Below are experts of layer 6 (counted from 0) of a mixture-of-experts language model. Rows are named router (the router's row for the expert), up (a neuron's input weights, with its number), down (a neuron's output weights, with its number) and show model dimensions 0-191. Each number is 50 + 10 x the weight over its row's rms, rounded and kept within 0 to 99.
After each expert's rows: "raises" lists some tokens whose logits its average output raises strongly, later layers aside; "mostly gets" lists some tokens that are sent to it at least half of the time. This comes from a sample of Wikipedia text that the model never trained on.

# expert 49
router:58 48 46 42 43 40 45 57 47 45 58 48 54 61 72 61 42 49 70 49 51 67 37 32 51 36 76 44 46 18 71 43 52 60 54 56 52 35 62 65 46 56 63 46 61 55 50 15 41 45 55 45 48 46 61 49 45 35 68 40 45 42 46 61 54 48 47 50 38 51 44 57 65 54 40 40 62 46 53 56 60 49 43 50 46 67 42 46 47 36 49 62 45 43 30 58 39 47 49 52 49 71 51 52 43 47 68 42 47 59 50 41 44 33 49 58 45 60 47 49 26 61 54 45 45 56 45 25 48 43 51 39 44 68 41 53 48 45 19 55 39 50 44 56 36 49 49 49 52 60 42 58 51 43 58 41 51 54 45 67 46 52 54 43 43 69 59 45 61 41 47 44 47 39 53 39 45 37 44 49 53 45 52 66 38 26 53 49 52 44 51 58
up0:47 70 58 44 40 69 46 46 74 51 46 67 52 60 38 42 52 46 45 56 43 56 41 64 49 28 42 36 51 58 62 56 53 44 46 58 55 45 74 22 70 57 41 50 56 27 47 46 54 55 43 48 58 51 60 54 55 50 65 64 68 46 51 46 46 51 41 48 55 49 63 49 41 48 36 64 39 50 49 51 65 55 51 61 55 52 37 53 62 42 62 54 48 24 44 59 52 20 51 51 52 40 43 41 53 51 70 43 55 51 55 49 58 58 54 60 54 32 66 53 42 42 60 67 76 47 48 54 49 34 49 40 65 43 50 46 69 34 69 41 36 50 53 46 33 46 37 31 58 51 42 59 51 53 60 40 62 56 42 55 53 50 49 72 57 56 39 46 62 53 53 43 53 38 48 44 48 52 49 44 47 71 45 58 56 46 60 53 55 59 55 56
down0:56 58 63 60 40 46 57 48 47 59 43 60 55 55 47 40 47 49 44 39 41 40 55 61 44 40 46 69 60 55 51 44 57 37 60 58 63 43 47 40 69 48 50 45 64 51 63 44 44 52 67 64 42 52 37 49 39 51 40 35 46 49 48 37 50 39 49 52 64 45 57 44 60 34 28 46 44 42 58 54 57 50 54 39 46 37 43 55 36 49 51 55 48 61 65 54 40 48 46 42 29 79 58 59 35 37 40 59 63 48 43 61 60 44 46 32 47 49 37 57 49 64 59 53 53 52 41 48 31 58 63 32 60 52 44 54 41 59 41 66 72 40 48 47 41 45 39 39 70 49 63 76 49 55 37 58 40 45 60 58 60 37 52 36 53 62 34 38 54 60 41 30 52 54 72 59 44 57 66 51 58 45 63 62 65 50 45 55 31 57 60 50
raises: "1", "2", "5", "6", "3", "7"
mostly gets: " (", " (/", " ", " (\"", "("

# expert 17
router:53 44 50 60 36 62 39 37 50 62 42 40 49 42 54 48 28 33 65 39 33 46 36 46 35 66 53 55 57 50 67 51 56 52 57 57 42 49 69 52 43 57 64 32 72 51 43 39 37 49 46 38 40 47 41 48 43 56 48 59 62 52 41 45 67 57 59 56 64 56 32 36 56 45 58 51 43 54 38 53 61 63 50 30 37 55 52 43 57 66 37 57 52 52 35 59 40 34 47 50 52 50 44 45 43 71 56 41 51 61 44 64 45 17 52 45 35 56 61 64 68 63 53 35 64 62 58 56 61 52 39 35 62 46 61 44 55 41 58 47 59 60 52 55 41 49 48 63 46 49 56 40 51 39 57 36 63 47 43 44 55 44 56 33 52 45 70 50 35 60 36 40 55 39 43 54 38 40 52 64 65 44 54 55 49 33 48 55 59 45 54 59
up1:43 46 66 59 40 36 52 40 64 48 51 51 48 52 63 37 47 52 49 53 52 47 53 38 56 58 55 41 64 52 45 44 49 60 55 52 53 52 60 58 45 42 36 51 52 43 47 44 59 51 56 41 46 67 62 48 38 46 63 66 51 42 47 33 80 52 56 46 53 58 49 51 53 58 63 42 33 54 61 54 40 57 69 55 29 57 40 45 48 35 39 48 49 46 51 52 69 63 46 47 55 53 42 65 43 27 43 49 42 59 63 59 63 39 54 32 58 44 37 57 52 42 50 62 50 58 47 40 41 61 25 71 43 43 56 60 45 59 69 22 54 60 40 53 62 48 33 55 57 52 30 55 47 48 35 55 57 43 42 74 44 38 57 40 40 46 51 45 60 59 55 43 50 65 57 55 46 35 58 55 41 38 48 53 48 77 52 29 40 28 56 55
down1:62 44 37 42 66 49 42 39 45 72 33 36 70 60 64 49 58 55 44 50 56 49 58 45 44 60 44 48 47 56 48 28 33 47 44 37 56 28 51 68 60 38 54 61 45 51 64 56 57 61 41 66 46 42 43 58 42 51 52 57 51 47 56 45 52 46 52 49 38 64 44 54 62 65 43 61 43 49 47 53 60 39 48 56 55 45 60 32 56 60 30 67 50 65 41 35 44 50 52 67 53 51 41 56 49 65 48 43 50 43 66 57 44 49 41 45 66 39 60 67 62 43 41 41 43 57 47 45 45 49 43 63 60 55 45 51 43 47 36 58 60 61 71 65 74 36 42 63 62 43 52 57 69 28 61 40 48 49 53 53 64 66 38 61 57 54 37 31 40 39 55 41 55 53 55 46 56 50 25 40 59 66 52 49 55 46 53 55 39 38 57 37
raises: " in", " (", " of", ";", ".", " "
mostly gets: " Commission", "orney", "olution", "ript", "onom", " reform"

# expert 41
router:42 56 41 55 46 43 52 40 46 45 45 62 33 44 49 40 36 51 32 61 49 53 35 52 41 70 46 57 74 51 52 56 49 38 58 48 45 46 52 72 32 47 49 61 59 55 39 38 43 45 30 41 45 49 45 36 48 50 60 44 46 45 39 46 47 47 50 47 49 57 61 43 55 53 43 58 47 61 34 48 38 51 38 51 44 49 55 42 41 52 62 65 36 53 58 66 32 52 68 39 48 50 36 52 46 70 44 45 61 49 36 50 48 40 47 46 45 59 51 39 52 39 51 48 37 45 30 56 58 43 56 34 54 63 30 51 67 30 36 43 79 58 40 63 40 53 44 57 71 43 53 52 32 41 41 52 52 45 62 48 61 38 66 39 26 62 53 67 66 53 40 50 44 54 45 53 59 39 60 51 55 20 66 42 44 42 54 47 50 40 47 43
up0:61 54 47 47 46 49 63 36 48 45 54 36 52 61 54 48 28 37 54 71 59 58 33 64 55 50 55 61 58 40 44 38 33 54 48 48 50 27 63 38 53 47 59 56 69 35 59 57 34 50 53 40 68 46 67 30 51 49 41 60 53 45 63 42 44 55 43 40 53 71 54 44 42 53 53 47 50 62 37 49 36 60 54 53 48 46 63 45 74 66 51 48 56 59 51 55 47 48 22 30 51 45 51 57 68 51 59 52 42 38 35 50 52 47 54 49 39 43 54 43 61 44 51 37 32 46 53 35 48 57 67 58 62 48 49 61 47 31 51 48 49 31 39 59 51 60 45 45 73 56 58 45 61 34 48 49 52 44 58 47 43 26 45 61 59 62 52 36 53 46 55 41 64 35 49 66 63 59 50 53 58 37 63 41 63 54 42 53 48 44 70 47
down0:50 52 51 48 59 47 48 55 62 53 64 50 47 55 30 61 61 59 70 47 48 59 54 55 47 54 42 63 52 53 42 44 55 57 61 57 39 55 47 37 53 53 67 40 46 56 37 56 54 53 55 48 28 43 55 63 45 56 82 65 59 38 43 60 47 55 42 56 71 58 52 44 45 45 44 36 52 65 41 67 64 39 69 35 36 61 43 57 21 47 51 59 50 46 39 34 42 72 48 48 45 65 40 56 53 41 39 53 62 55 53 54 34 44 61 54 43 51 44 68 70 57 56 36 59 57 55 49 54 57 52 34 42 39 64 61 55 34 52 46 34 45 45 39 54 47 38 59 60 52 66 44 56 47 68 56 38 47 32 55 42 55 36 55 36 38 51 69 53 34 45 65 37 48 56 47 45 41 43 58 46 56 45 56 62 69 61 48 54 38 41 52
raises: ",", ".", " and"
mostly gets: "ía", "ora", "ius", "ão", "ella", "berg"

# expert 22
router:48 30 54 52 30 67 47 44 53 61 49 60 30 58 47 49 51 38 57 60 47 57 52 41 49 37 64 45 50 47 56 45 36 56 37 61 42 41 47 54 44 42 48 52 64 29 42 44 40 56 50 33 46 70 37 54 46 61 57 40 63 62 39 51 47 52 54 47 45 48 66 36 55 60 39 44 35 43 25 48 46 65 44 61 61 53 38 53 34 67 39 58 58 67 49 50 44 60 54 42 59 49 38 49 26 51 70 52 41 55 53 32 43 58 43 34 38 47 33 43 44 72 45 43 51 45 55 28 37 63 47 53 51 52 54 57 48 45 39 60 59 50 43 63 44 41 60 49 55 41 47 48 53 44 48 45 60 46 27 40 56 41 57 61 38 46 64 25 44 49 59 35 55 46 38 31 50 53 44 43 49 52 59 58 23 32 52 51 43 53 47 40
up1:62 62 61 57 44 32 42 49 58 44 50 53 51 54 50 47 36 25 52 37 53 52 50 55 41 70 61 54 38 49 52 52 63 41 49 46 41 62 62 51 58 48 60 51 62 60 55 59 70 43 47 50 70 66 38 49 54 40 70 60 53 53 44 57 35 50 50 50 44 42 46 58 46 53 37 53 29 56 49 59 68 63 55 54 58 48 40 49 54 58 28 60 53 41 55 58 46 63 49 45 48 53 41 63 48 52 45 27 57 53 44 37 59 36 54 51 47 44 37 51 46 48 41 34 36 72 61 41 46 50 37 60 34 52 52 55 39 36 47 60 46 51 21 55 70 39 53 49 65 54 39 61 47 52 33 37 21 59 51 51 42 41 32 49 44 51 56 44 49 59 51 42 38 49 57 57 43 51 71 51 40 58 38 37 53 35 44 21 40 58 49 46
down1:54 33 44 56 45 54 41 52 40 37 44 43 58 51 41 37 62 46 51 46 53 68 38 44 57 52 43 36 27 48 34 29 43 54 61 58 44 59 55 54 50 51 54 49 50 57 43 45 60 38 69 64 49 44 44 51 47 51 43 49 50 63 39 46 58 62 16 47 48 47 40 54 49 52 44 44 43 37 60 45 52 58 53 38 44 50 61 48 41 49 61 34 49 49 32 64 50 56 64 75 54 41 65 50 54 39 53 57 62 50 49 43 43 56 37 43 44 43 37 67 59 61 54 60 34 35 43 49 63 27 57 44 44 72 45 64 46 56 54 34 50 38 56 34 47 65 31 53 39 66 51 42 57 46 53 41 31 55 63 61 63 51 39 41 52 51 52 45 41 52 50 43 46 39 44 39 45 49 41 37 51 23 57 44 39 67 59 53 53 33 55 28
raises: "erous", "omy", "rome", "oga", "ufact", "rance"
mostly gets: " sp", " w", " exp", " ro", " e", " prom"

# expert 38
router:40 47 39 60 46 50 56 44 53 61 47 96 40 44 58 48 59 50 60 49 56 45 56 58 54 56 53 48 58 21 63 75 37 47 54 61 32 64 47 44 45 42 64 33 53 31 42 42 60 53 40 44 44 59 25 51 53 52 62 50 66 52 48 43 60 51 57 40 47 49 50 43 47 46 33 52 45 51 53 48 40 54 36 37 62 74 44 52 62 40 45 49 39 26 52 39 39 55 47 44 47 41 48 52 55 42 45 46 64 54 41 33 58 44 62 51 53 58 34 46 36 49 45 54 53 68 64 65 58 56 40 53 44 60 50 55 56 41 48 48 37 60 65 53 45 52 57 63 59 55 52 63 51 62 46 57 49 56 50 67 59 28 57 43 42 30 47 46 52 40 56 46 52 46 56 42 52 70 52 50 67 29 44 61 46 43 55 58 50 48 47 32
up0:50 58 38 42 65 38 51 42 50 64 48 68 48 30 35 51 42 59 73 56 69 32 59 55 40 45 50 50 52 36 52 50 72 50 42 57 42 53 38 77 38 46 46 48 49 44 46 47 48 41 54 45 54 47 48 46 49 42 47 50 46 73 58 53 54 60 42 51 55 58 46 66 31 41 47 70 49 47 45 34 29 58 48 60 42 55 37 54 63 60 47 45 46 54 70 49 57 32 33 52 51 54 45 37 53 47 43 36 46 45 48 54 47 37 47 43 59 64 44 37 32 45 46 64 50 49 50 43 42 60 52 37 62 53 60 60 46 47 46 41 52 60 59 58 55 48 48 45 47 29 66 54 57 65 58 39 52 61 51 67 43 47 37 33 35 43 51 36 50 55 54 61 39 45 52 54 75 44 56 70 39 64 44 31 67 49 41 36 59 55 72 43
down0:39 50 54 62 47 47 45 46 40 49 49 63 40 62 61 46 51 53 36 57 51 51 47 48 40 56 45 65 62 78 54 50 45 55 46 41 52 58 60 46 60 36 53 57 61 66 78 39 53 63 39 40 52 70 49 44 60 53 57 55 46 49 65 38 32 36 47 47 45 57 68 66 62 64 58 41 62 46 65 59 66 53 56 48 57 42 24 69 57 50 37 55 62 47 58 42 62 60 52 42 71 45 56 50 48 59 64 49 51 56 52 44 47 54 40 47 49 47 42 42 40 58 47 45 51 56 35 42 60 38 55 61 50 72 48 41 33 54 55 44 41 46 33 49 46 43 48 62 41 68 32 51 76 65 50 57 45 46 58 29 50 40 50 44 55 68 51 60 49 43 62 44 31 59 56 67 54 50 46 35 54 58 39 40 37 39 46 44 53 63 33 54
raises: " ", "ty", "st", "b", " and", "in"
mostly gets: " −", " +", " Pts", " .", " Goals"

# expert 29
router:59 50 18 66 61 48 42 47 46 64 58 63 46 36 54 35 58 48 52 71 62 36 31 44 52 77 46 41 58 40 48 54 56 43 50 52 40 49 59 45 47 32 53 47 51 61 56 42 47 48 43 32 65 48 38 45 59 58 46 37 54 16 45 49 48 50 64 47 60 62 66 55 60 47 46 68 30 40 34 72 48 51 36 60 49 54 39 41 48 43 41 56 51 48 53 52 50 61 47 65 37 62 64 48 45 56 59 61 68 51 61 43 64 38 65 53 52 48 48 47 52 37 58 48 54 41 51 33 48 66 30 50 56 49 37 50 55 49 56 54 58 52 55 65 57 61 51 58 63 48 54 62 53 49 60 43 58 42 45 43 41 51 48 33 52 65 50 40 44 49 61 41 66 33 55 50 50 56 52 62 34 28 55 59 58 47 48 48 53 49 31 41
up1:73 52 53 48 43 53 57 54 48 48 60 57 36 50 51 71 58 51 46 55 56 56 73 51 55 57 53 47 52 49 47 71 42 41 53 60 55 59 41 41 36 37 64 47 42 51 57 41 43 39 58 62 51 56 42 67 51 63 63 53 65 62 46 59 46 60 69 42 55 41 53 50 47 59 55 69 45 48 34 45 58 53 49 32 55 56 39 40 48 23 49 56 49 48 63 66 42 30 78 47 46 45 44 52 53 63 47 46 51 43 36 58 54 34 42 43 50 51 51 63 46 51 50 53 55 51 42 67 45 59 58 70 19 50 42 54 51 48 44 60 47 46 40 53 55 59 51 62 75 49 52 41 64 47 50 50 44 51 45 47 41 45 33 60 51 51 42 45 58 51 32 59 71 34 50 54 58 25 60 42 49 65 52 33 55 26 38 53 56 52 32 40
down1:60 51 46 37 59 57 56 54 52 47 59 39 30 58 58 38 38 48 41 37 54 47 64 48 48 58 47 63 30 52 44 50 69 46 39 49 67 61 39 38 46 56 54 55 59 64 49 57 32 40 42 50 38 45 53 71 38 47 55 55 40 37 26 52 44 69 62 35 39 70 50 37 58 60 50 54 54 48 39 51 55 48 48 59 71 56 67 38 53 51 58 25 44 58 49 56 22 38 63 56 43 41 30 37 50 55 52 60 40 46 50 55 52 43 49 75 59 54 49 44 42 54 39 63 50 40 64 46 40 49 59 53 38 50 54 49 49 52 57 29 59 53 51 41 40 18 54 66 47 64 35 50 32 46 60 50 52 49 45 59 60 48 62 45 50 60 48 64 52 47 60 44 50 50 30 46 61 52 43 57 49 57 48 50 46 62 47 46 63 60 62 65
raises: "al", "ly", "omen", "ma", "or", "r"
mostly gets: "ancou", "achel", "uther", "uffalo", "iley", "esse"

# expert 63
router:50 49 46 67 57 52 46 49 52 58 42 54 64 54 41 64 37 58 75 36 50 59 53 50 46 37 59 62 58 41 76 61 31 63 71 49 56 39 50 50 56 40 57 40 47 44 45 50 53 47 57 47 49 56 51 47 42 71 44 60 67 38 42 56 61 58 46 60 64 51 74 57 53 54 62 61 57 54 38 48 69 67 41 58 41 71 38 36 52 80 53 59 47 54 45 49 47 59 44 43 53 55 65 45 43 46 67 36 45 60 67 38 44 45 56 42 40 46 42 49 24 62 72 51 39 41 44 50 42 38 38 36 60 56 40 37 62 53 34 58 61 51 58 55 53 41 51 41 42 52 56 52 40 49 44 53 60 52 41 53 46 49 60 62 64 45 64 30 42 51 68 42 55 46 54 56 31 43 55 55 42 45 57 43 46 46 61 42 44 67 43 50
up0:35 49 62 54 61 36 51 63 52 42 38 46 56 60 43 40 59 34 43 52 65 49 49 57 54 50 56 53 41 48 50 57 45 49 42 31 38 48 56 42 53 49 56 50 53 56 52 51 48 47 63 55 56 30 40 45 45 41 61 57 43 53 60 63 70 52 39 58 42 45 52 63 49 41 49 54 51 58 73 56 36 59 45 56 51 52 54 35 42 55 49 51 50 46 54 84 48 47 51 35 53 50 57 49 67 37 56 34 43 63 53 42 44 43 48 58 30 35 57 51 37 36 68 39 36 48 39 46 63 53 43 43 49 47 49 49 54 49 71 64 54 60 57 71 38 56 29 44 63 58 58 59 38 41 57 60 47 42 44 74 45 57 40 72 41 51 53 54 48 53 43 55 44 56 59 39 44 62 59 70 58 54 20 45 28 45 36 46 32 64 69 46
down0:49 49 64 47 58 39 39 57 52 36 70 49 66 54 49 52 47 46 51 48 51 51 51 48 51 54 64 42 60 47 37 57 38 27 52 50 38 61 57 44 35 45 44 60 41 42 36 59 52 65 45 42 69 73 57 55 40 40 51 53 51 50 35 44 51 46 62 47 63 76 44 49 51 51 44 54 43 40 71 49 84 66 53 71 52 53 47 51 35 67 47 46 52 54 49 38 42 52 67 48 53 58 50 38 51 57 50 57 55 37 30 43 58 54 51 45 48 49 52 74 47 54 53 42 59 70 61 62 29 50 39 48 51 45 56 57 60 56 51 28 58 37 61 60 59 50 71 34 57 43 56 51 38 44 53 50 68 48 56 41 55 44 56 56 50 67 45 62 49 56 40 51 52 61 47 40 61 35 48 41 43 53 42 58 66 45 45 31 53 25 58 36
raises: "anc", "ant", ".", "um", "ain", "ick"
mostly gets: "Sh", "Bl", "-p", "Th", "-n", " sm"

# expert 31
router:12 54 49 52 38 52 42 52 56 57 51 62 38 53 59 46 49 42 49 56 67 56 57 48 56 46 47 55 52 38 50 38 41 61 45 56 53 43 54 58 36 42 53 62 47 33 50 46 64 55 49 45 54 63 36 49 51 63 45 49 51 60 42 57 58 55 50 30 48 56 54 31 46 64 43 46 41 42 40 46 42 51 47 43 53 55 48 42 31 51 36 60 50 44 43 36 44 64 45 58 61 34 46 59 52 57 65 60 22 60 43 36 41 57 39 44 37 66 38 54 41 53 59 46 58 45 56 49 54 49 41 53 58 61 38 45 60 39 54 62 54 65 51 59 21 62 51 61 56 48 45 55 43 55 58 44 57 39 46 41 66 27 55 56 44 30 57 37 44 19 61 39 52 42 43 27 49 62 26 31 53 44 56 61 44 42 64 56 42 48 46 40
up0:57 55 43 52 48 58 37 57 46 66 48 62 51 43 62 51 41 65 67 57 61 54 45 56 35 46 48 53 54 48 45 51 48 60 52 41 52 59 43 68 50 50 46 41 49 57 42 55 51 20 51 34 53 40 43 45 35 50 57 31 30 62 58 45 49 44 60 53 45 53 63 58 62 47 54 45 39 43 40 59 54 59 39 38 67 53 42 36 50 67 55 64 42 60 36 55 62 49 39 53 50 40 58 44 64 44 57 51 60 66 57 48 37 51 50 46 71 65 53 60 30 68 58 29 64 57 39 40 65 61 42 45 42 37 54 52 64 53 42 56 55 53 49 60 66 54 65 74 61 53 60 53 63 65 34 47 57 42 66 54 54 53 71 30 62 53 41 48 60 35 61 29 49 40 30 41 41 52 46 64 59 51 46 56 61 43 48 43 49 51 36 40
down0:37 53 50 23 54 38 57 38 51 42 70 50 45 48 51 51 58 57 52 36 40 43 57 51 46 71 36 62 49 52 54 48 61 36 47 46 54 65 58 53 58 49 61 55 58 44 40 48 46 70 54 51 56 59 48 36 50 51 42 46 47 47 44 64 33 58 36 60 49 41 44 36 47 29 56 15 55 61 38 36 58 53 48 58 62 45 58 48 60 66 54 74 38 56 60 48 51 61 47 60 35 41 48 41 54 62 45 57 75 58 47 37 35 38 48 56 51 49 62 56 55 48 54 48 43 38 43 48 47 65 44 48 52 59 46 21 44 54 49 37 52 61 53 31 56 47 65 42 49 49 65 59 46 58 56 56 56 35 42 42 43 55 56 34 59 49 49 50 47 51 69 35 44 55 41 46 63 48 41 41 44 48 46 51 50 57 27 24 55 32 54 34
raises: " Albums", "iders", " Spacewatch", "ious", "Gls", "borough"
mostly gets: " very", " relatively", " approximately", " appointed", " officially", " itself"

# expert 59
router:48 54 48 63 47 56 45 60 58 71 66 54 43 49 57 40 43 36 57 55 44 64 56 31 55 45 61 61 51 47 59 56 61 39 45 68 43 54 59 50 38 48 64 52 52 49 43 46 39 44 45 45 63 51 51 41 51 70 46 65 65 55 44 48 52 59 54 44 69 62 57 28 50 65 31 53 53 58 31 36 37 47 35 37 50 55 59 41 47 57 65 58 47 50 53 36 40 44 50 59 46 57 34 67 45 57 50 54 67 61 44 49 33 55 52 38 32 66 38 52 49 57 61 42 48 49 63 36 63 62 42 62 58 49 61 39 53 54 34 53 53 77 49 51 26 55 59 67 48 41 52 40 29 58 57 63 56 46 51 47 63 43 54 48 45 57 67 30 64 33 46 43 51 52 41 47 33 43 30 45 64 47 52 60 45 41 44 36 45 49 47 63
up0:66 66 46 60 58 47 71 44 52 36 46 47 27 44 53 40 44 52 47 37 43 58 35 53 78 53 64 59 34 44 47 50 51 53 48 53 55 51 55 26 42 45 52 38 52 53 42 43 46 26 43 72 41 33 58 52 42 52 53 59 39 60 68 49 54 50 27 59 62 60 63 33 51 51 47 34 54 55 53 53 54 59 55 74 51 61 60 53 67 50 49 77 55 34 49 36 36 48 64 53 54 52 43 59 54 55 48 45 56 67 35 46 65 46 69 40 61 47 63 54 51 48 44 58 46 44 49 50 59 35 61 38 59 63 52 58 48 38 57 65 65 58 40 55 56 43 52 47 65 53 39 53 41 34 48 56 52 61 37 59 36 63 46 55 52 50 54 50 42 29 52 48 55 49 29 37 54 43 55 56 50 59 56 62 48 50 48 34 45 49 39 63
down0:52 39 34 65 49 43 41 37 46 48 58 42 36 40 49 51 57 32 58 40 54 76 39 52 62 63 41 53 57 42 48 52 61 36 39 32 57 49 54 57 55 57 54 35 41 39 49 38 52 44 37 32 57 66 45 54 52 55 57 36 48 41 49 45 63 56 62 45 37 52 49 58 64 74 47 61 53 59 65 35 54 36 63 38 45 37 51 57 54 42 38 46 58 53 44 54 53 37 52 44 59 55 28 45 42 54 69 47 55 44 49 31 47 53 47 48 43 63 56 40 41 50 53 33 50 43 57 40 47 65 60 60 55 35 59 48 40 32 36 26 65 70 49 45 48 68 54 51 59 46 66 45 64 57 64 40 57 39 38 54 49 60 57 48 45 52 47 52 45 31 53 55 25 42 59 67 62 42 55 51 62 56 37 65 46 46 51 45 37 36 55 37
raises: "ized", "igned", "ised", "ped", "ship", "izer"
mostly gets: " per", " General", " art", " president", " Minister", " att"

# expert 54
router:36 56 48 56 47 48 42 61 53 67 27 64 51 63 57 51 51 54 70 57 51 47 53 55 45 50 60 48 51 35 50 32 72 48 46 57 43 45 52 55 30 42 66 54 60 50 38 54 59 55 48 56 55 68 53 49 44 45 43 49 46 58 47 66 57 59 57 44 57 65 43 39 45 39 56 39 45 47 35 43 34 42 35 56 56 57 54 42 45 46 44 57 41 59 40 30 43 57 48 60 62 28 42 65 44 52 69 58 49 56 58 40 24 59 50 42 38 68 34 66 37 60 55 63 51 44 47 53 41 38 40 58 53 52 47 48 63 46 54 60 57 62 55 64 39 43 50 61 56 33 49 48 49 39 51 51 61 54 53 53 53 45 47 59 43 40 56 29 52 23 51 42 59 52 54 28 33 65 27 45 56 47 54 63 38 47 38 59 27 62 36 57
up0:62 60 64 53 44 48 42 53 63 42 36 59 50 55 48 38 62 58 44 44 58 56 41 43 45 38 55 49 58 43 51 65 45 55 62 52 48 64 63 64 48 57 54 35 57 26 44 44 42 40 50 52 33 49 61 42 38 35 56 50 52 52 52 43 52 35 50 57 68 48 55 58 54 78 48 53 49 36 36 49 34 50 39 37 44 57 42 60 53 59 47 45 42 43 49 64 44 50 59 53 22 51 49 51 45 42 78 44 57 51 57 25 47 47 54 53 32 38 57 59 58 52 47 49 49 32 49 60 62 50 73 59 52 53 53 38 46 44 41 36 56 45 49 60 54 51 44 49 53 37 77 58 56 42 64 35 47 67 37 37 47 62 38 46 59 60 62 47 38 55 36 31 49 48 39 24 50 66 46 51 40 38 50 56 44 55 50 37 41 69 35 45
down0:33 54 44 74 33 72 49 48 54 55 68 58 40 49 34 59 43 62 53 40 43 36 52 58 49 43 51 53 60 50 43 61 54 43 31 45 55 56 53 63 67 66 60 49 49 38 55 54 60 62 50 55 22 58 56 56 52 33 39 70 43 58 44 44 55 55 49 45 47 59 45 65 62 46 54 50 46 49 45 51 65 50 49 24 46 60 43 48 46 63 52 54 37 58 62 60 62 42 46 43 46 42 62 62 46 34 34 46 41 44 40 58 53 48 53 53 44 57 67 46 62 43 34 46 41 29 60 61 40 47 36 47 47 61 49 63 45 59 42 56 65 55 66 59 47 51 58 54 36 49 44 57 48 52 55 54 52 36 40 53 59 39 46 62 21 46 41 39 49 28 57 66 33 57 57 58 42 37 46 42 32 58 60 52 49 55 46 41 68 62 66 52
raises: "han", "ros", "osp", "liest", "iness", "hi"
mostly gets: " G", " g", "-g", " ass", "-G", " str"

# expert 13
router:34 54 47 64 50 58 37 56 50 43 51 63 62 49 51 38 52 46 47 63 55 52 48 50 51 53 42 46 54 46 51 51 45 50 51 44 56 63 44 63 38 39 47 61 61 44 48 50 64 56 41 53 56 69 42 39 53 75 45 54 41 40 44 58 50 66 55 36 44 52 53 23 59 45 45 54 35 61 37 58 55 47 35 49 52 57 47 45 41 39 37 58 54 49 34 44 47 51 47 53 72 26 47 41 49 55 71 54 52 53 53 32 43 55 42 40 41 60 33 48 35 57 54 41 59 44 46 48 62 52 37 53 65 48 33 36 54 47 33 64 58 68 60 55 24 73 47 59 40 58 47 59 43 61 66 39 73 33 38 47 53 33 45 42 45 45 70 45 46 53 63 42 53 36 43 44 39 52 35 44 62 27 59 61 33 39 58 56 43 52 38 54
up1:46 40 51 51 65 36 57 58 57 76 45 54 46 47 73 27 62 60 50 50 67 53 56 54 43 54 57 57 53 31 45 55 57 42 37 64 44 47 57 41 48 36 42 51 57 57 32 37 40 43 50 43 36 41 23 65 72 37 57 59 38 44 51 58 50 53 46 51 54 46 50 38 63 64 40 59 48 61 62 53 43 49 52 39 36 53 49 37 57 46 42 43 47 49 51 50 47 37 47 59 38 54 43 51 50 36 51 30 16 55 44 53 48 46 52 41 44 49 47 43 37 46 46 39 42 41 61 49 72 44 50 55 52 47 54 25 45 43 32 67 67 60 37 51 49 62 43 65 56 73 55 56 50 50 50 52 48 30 37 50 56 51 65 50 52 43 55 50 49 56 54 34 52 50 44 38 55 45 45 61 78 42 43 39 68 41 42 55 49 57 44 50
down1:60 48 54 34 42 36 52 63 55 28 39 66 47 34 48 48 56 55 58 53 53 75 53 55 48 50 46 39 45 48 55 67 57 50 66 68 40 44 56 54 56 47 32 56 61 66 59 58 53 50 42 56 49 42 54 40 50 46 53 57 35 40 46 45 49 58 46 47 43 52 50 49 53 76 48 51 59 72 47 34 52 43 46 52 61 49 55 60 62 86 49 39 66 63 49 54 44 58 53 68 61 27 53 65 60 39 38 40 63 42 46 37 48 43 59 60 62 67 42 41 47 37 43 58 38 35 54 59 42 47 57 59 53 44 45 52 33 54 47 30 42 60 58 55 43 61 60 46 52 68 55 48 62 57 45 44 47 65 64 53 47 46 53 49 64 35 55 49 60 61 47 58 58 50 62 63 54 48 54 40 57 63 51 34 37 40 49 21 55 35 50 59
raises: "-STARRS", " Spacewatch", " seconds", "},", "]}", "erous"
mostly gets: "_{", "_", "mb", "rt"